config.yaml
activation: "squared_relu"
balance_loss: 0.000115
balance_bias: true
n_groups: 4
norm: "rmsnorm"
tie_embeddings: false
lr: 0.0106
batch_tokens: [65536, 131072]
seq_len: 1536
Below are experts of layer 5 (counted from 0) of a mixture-of-experts language model. Rows are named router (the router's row for the expert), up (a neuron's input weights, with its number), down (a neuron's output weights, with its number) and show model dimensions 0-127. Each number is 128 + 32 x the weight over its row's rms, rounded and kept within 0 to 255. Numbers have three digits each.
Before each expert's rows: "comes before" lists some tokens at least twice as common just after its tokens as in all text; "comes after" lists some tokens at least twice as common just before its tokens as in all text. This comes from a sample of Wikipedia text that the model never trained on. Tokens count by the router's weight.

# expert 82
comes before: " |", ".5", ".8", ".0", ".3", ".7"
comes after: " |", "|", ":", " /", " on", " +"
router:177095077148172083171119148051084119141140161141125157131119122144099131121091102140108137169124132104166142139167103104040141145079091144133012152195124121115068076100117127169106163154129082126099140202150118123104147095092084111138136134113171097161132111176138076161155142164143154161116143112098084149163120168180121175171117101116163140144098140099151160150138138129118126069096
up0:166110140075106102152194081098090143124106167094135151148171128134158153123168087110107111182081083158083133114116152143110164130159148068074118103165070120112144129127194129095073151147154128128144170129145107130089107114105123098083149129086150149071100112180197110150212113196170147119135071116156085126120121124115189134095152143134129176115108075203182159153140128122106114136121
down0:098126151110130123131145151136149178145207114144170177118113135127160151179079153111101148112125083073115132122145159099068125175148131099138133130124167099119100085139115070116162141068101105192159133101095207121125101138192148101179133156163097161132145145181078094086072180153138155170145133148141099130112088097189205149111152121074117161145122130153129105170150089065084113108105

# expert 165
comes before: " and", " was", " in", " of", ".", ","
comes after: " the", " his", "'s", " The", " her", " a"
router:157143091097099101121157131144129162206141148053119143137176108193100102132102088115121095148132112216137057080143144147127133131116169120055135131146130137035078161130165091149182167148118140130088156140141062093098120107126098143123114102137180068133073122129152094133185108165130122151146103115138108110111142110144109163146176112051126156142121131135159118127154145068068147167119
up0:090107106107056173138148156122083163143141166104087133161074149155130203068097112097135116113142090132114153134127135122104151104103164153173076109130151142132179096147133075076180137162104077149125148097141094190147156133177098097129078090121137133126122091165081083117117096107111184172115135113108132142141248085135160164099152119126119170160148178113110061130101127135100091109135
down0:107113053094038147142078131100148163129125156077166044111126124164123194153124162101075089164085105133147149105132116120076154135124089089153135199128113111097096128108115075125109148127080098153098096109151141110087155115102077097114134115144136135125132121143100131110105177172086126138194156167118066168172093157098114182145126107159123082103143132123120146146125075170151195177099

# expert 7
comes before: " to", " by", " in", " of", " for", " as"
comes after: " was", " is", " a", " were", " be", " are"
router:124169075120139166116098091143151154173140174118155129122174115126135127114188043131163100165179157104149126149131090144106115138121108148128104116089116122152147073090168087126140193134206092104103138221137093118072104152085075109131150136120163064104138103142166067156128106118096105139145141166165108101136183173161101146114078155139083118156112185159140126132171173146104116067110
up5:167130101113194152102122063073116208138122163119126226161154106151075061126167149120128105137179162159126086108147144147154117117140155129091122145101099177104139182110150130174121105176129097110091150156189131104089139163112132111117115128139160113177092134113126128123151151128133151143079151118201070144146107135091066134094120177098055104091110147172127091144168150069122117090133
down5:175123136134160123102088133064115181098164144113082171116140138052122178141160125137120103139117135154092098099145184103128123118192100125168098130104161207154130130108172198146107127164142144101154085096179115145075148128158085109186070140108118119137105088066151153158144185130092117092112175121113105200139060151111185140137135143146092177111138194124098131158107110112148107094145

# expert 29
comes before: " |", "',", "th", "%", " /", "°"
comes after: " |", "|", ":", " /", " on", " 3:"
router:197112072137149083195150093046044148165124195140114156176121130169075120115102118104098129091166149110138119123137091141114127159130155130123042170173117165125112096125155142183103172124150142097116124157168141107114081118074063101131128139120196109146118157152121049166145121139149119130079134153123121167136095170171098165146130144111137132157097093144145162178167134122086110105099
up6:160142093131167145148095102137083093140133181119093136115160121090068160074159095136095143140201080103136118189153124125114088131132124161135158151086132129117117123062176148139088161078111112136159125138173119085181085170101137166214151084166126158110112104100122116099116118127162130152099137179157052099109131090163087132166137196124124120100139083209063124151156119110097087120125
down6:141172255170091130171139152105139102133093118123101138113117143121081120165137146188129115163090130165167088167114098119099208056099126145110108140131134082130124155135118179086150086115119134140197141111084146097138149127101085141102146102169123106186118154164093127124114176205140148131134114187143157161158118065106103154106102152133180095136137151122171155104149052129125121112105

# expert 147
comes before: " in", " and", " of", " for", " at", " to"
comes after: " a", " his", " the", " first", "'s", " an"
router:163115115095144088085160156146158171176109171104081152116189124113053088132119086079120129120138162175086118109165155124096180167120147119117098149180104159098105115092141098231174120147205124146116187102156082124080149150096138135071166096127157150135054148137160107127184136177131114123151111111124102101098159137165090184121107183124096155126122128135126111112161148083100117153140
up0:127154127104102132063132175169094213111126183099200160085083110160145151085131119103112143153186138101086055167139187117089144132093033071155095097173102146113128138125163092125109163155127141190116143146164139138097107167156093152127127137139136146110149128124111056105154076108164042096142142126151061126111148157150105124125128122113094162187135149124103106138143122137107119116148
down0:156146106147166118099179149107115090102152124116104131116169085119066088084089165137146086122147143130138148163133102156115140139115196123092178160147117122185141102121056134114111116100083114045134226115101147120145117104104139116135104086128206158122159120115151095089121185151097187128079100106143118115169079114120173131065138132198125172120074156158070093104124104112112166116130

# expert 157
comes before: " of", " was", " in", " is", " and", " were"
comes after: " the", " The", "The", " a", " this", " This"
router:144105109107125096098141146153116151211109144116120097165195077151089118146171077130153116155145135124149148113133153122159160117111136139101116089162106155126126105076105143134068179136176072114096168156136088098099106119110139127097159166164141150129114168177130084175084156137073109203123131166155130142142132170082129127158132177000098106157070153133124114114164163089108108131176
up0:210161128101135146127123114118116117195148171143121148084152050140056149097089129062071118094191125138121103150169160102048118145101137156101065115110087135083092139137135053141147170128154175122116169160155130147116122148135141093130138078120113142113111064155170144136148129074095197172112119130170104105125151138105048154136113139114143135133116095097130101118121143073086090106118
down0:081200122107162118154167101121169122168123102156133188143123192141167095092098082167175110191128101173107178094151140162105077110163101165094113169136101049121103101136179112122113113090073072102145093129147104143176137090125113124145124117124087105154116121143166084174154138134124150168127166137126156155097114135195135132137127184093141091163152160099183121195104141137140133062084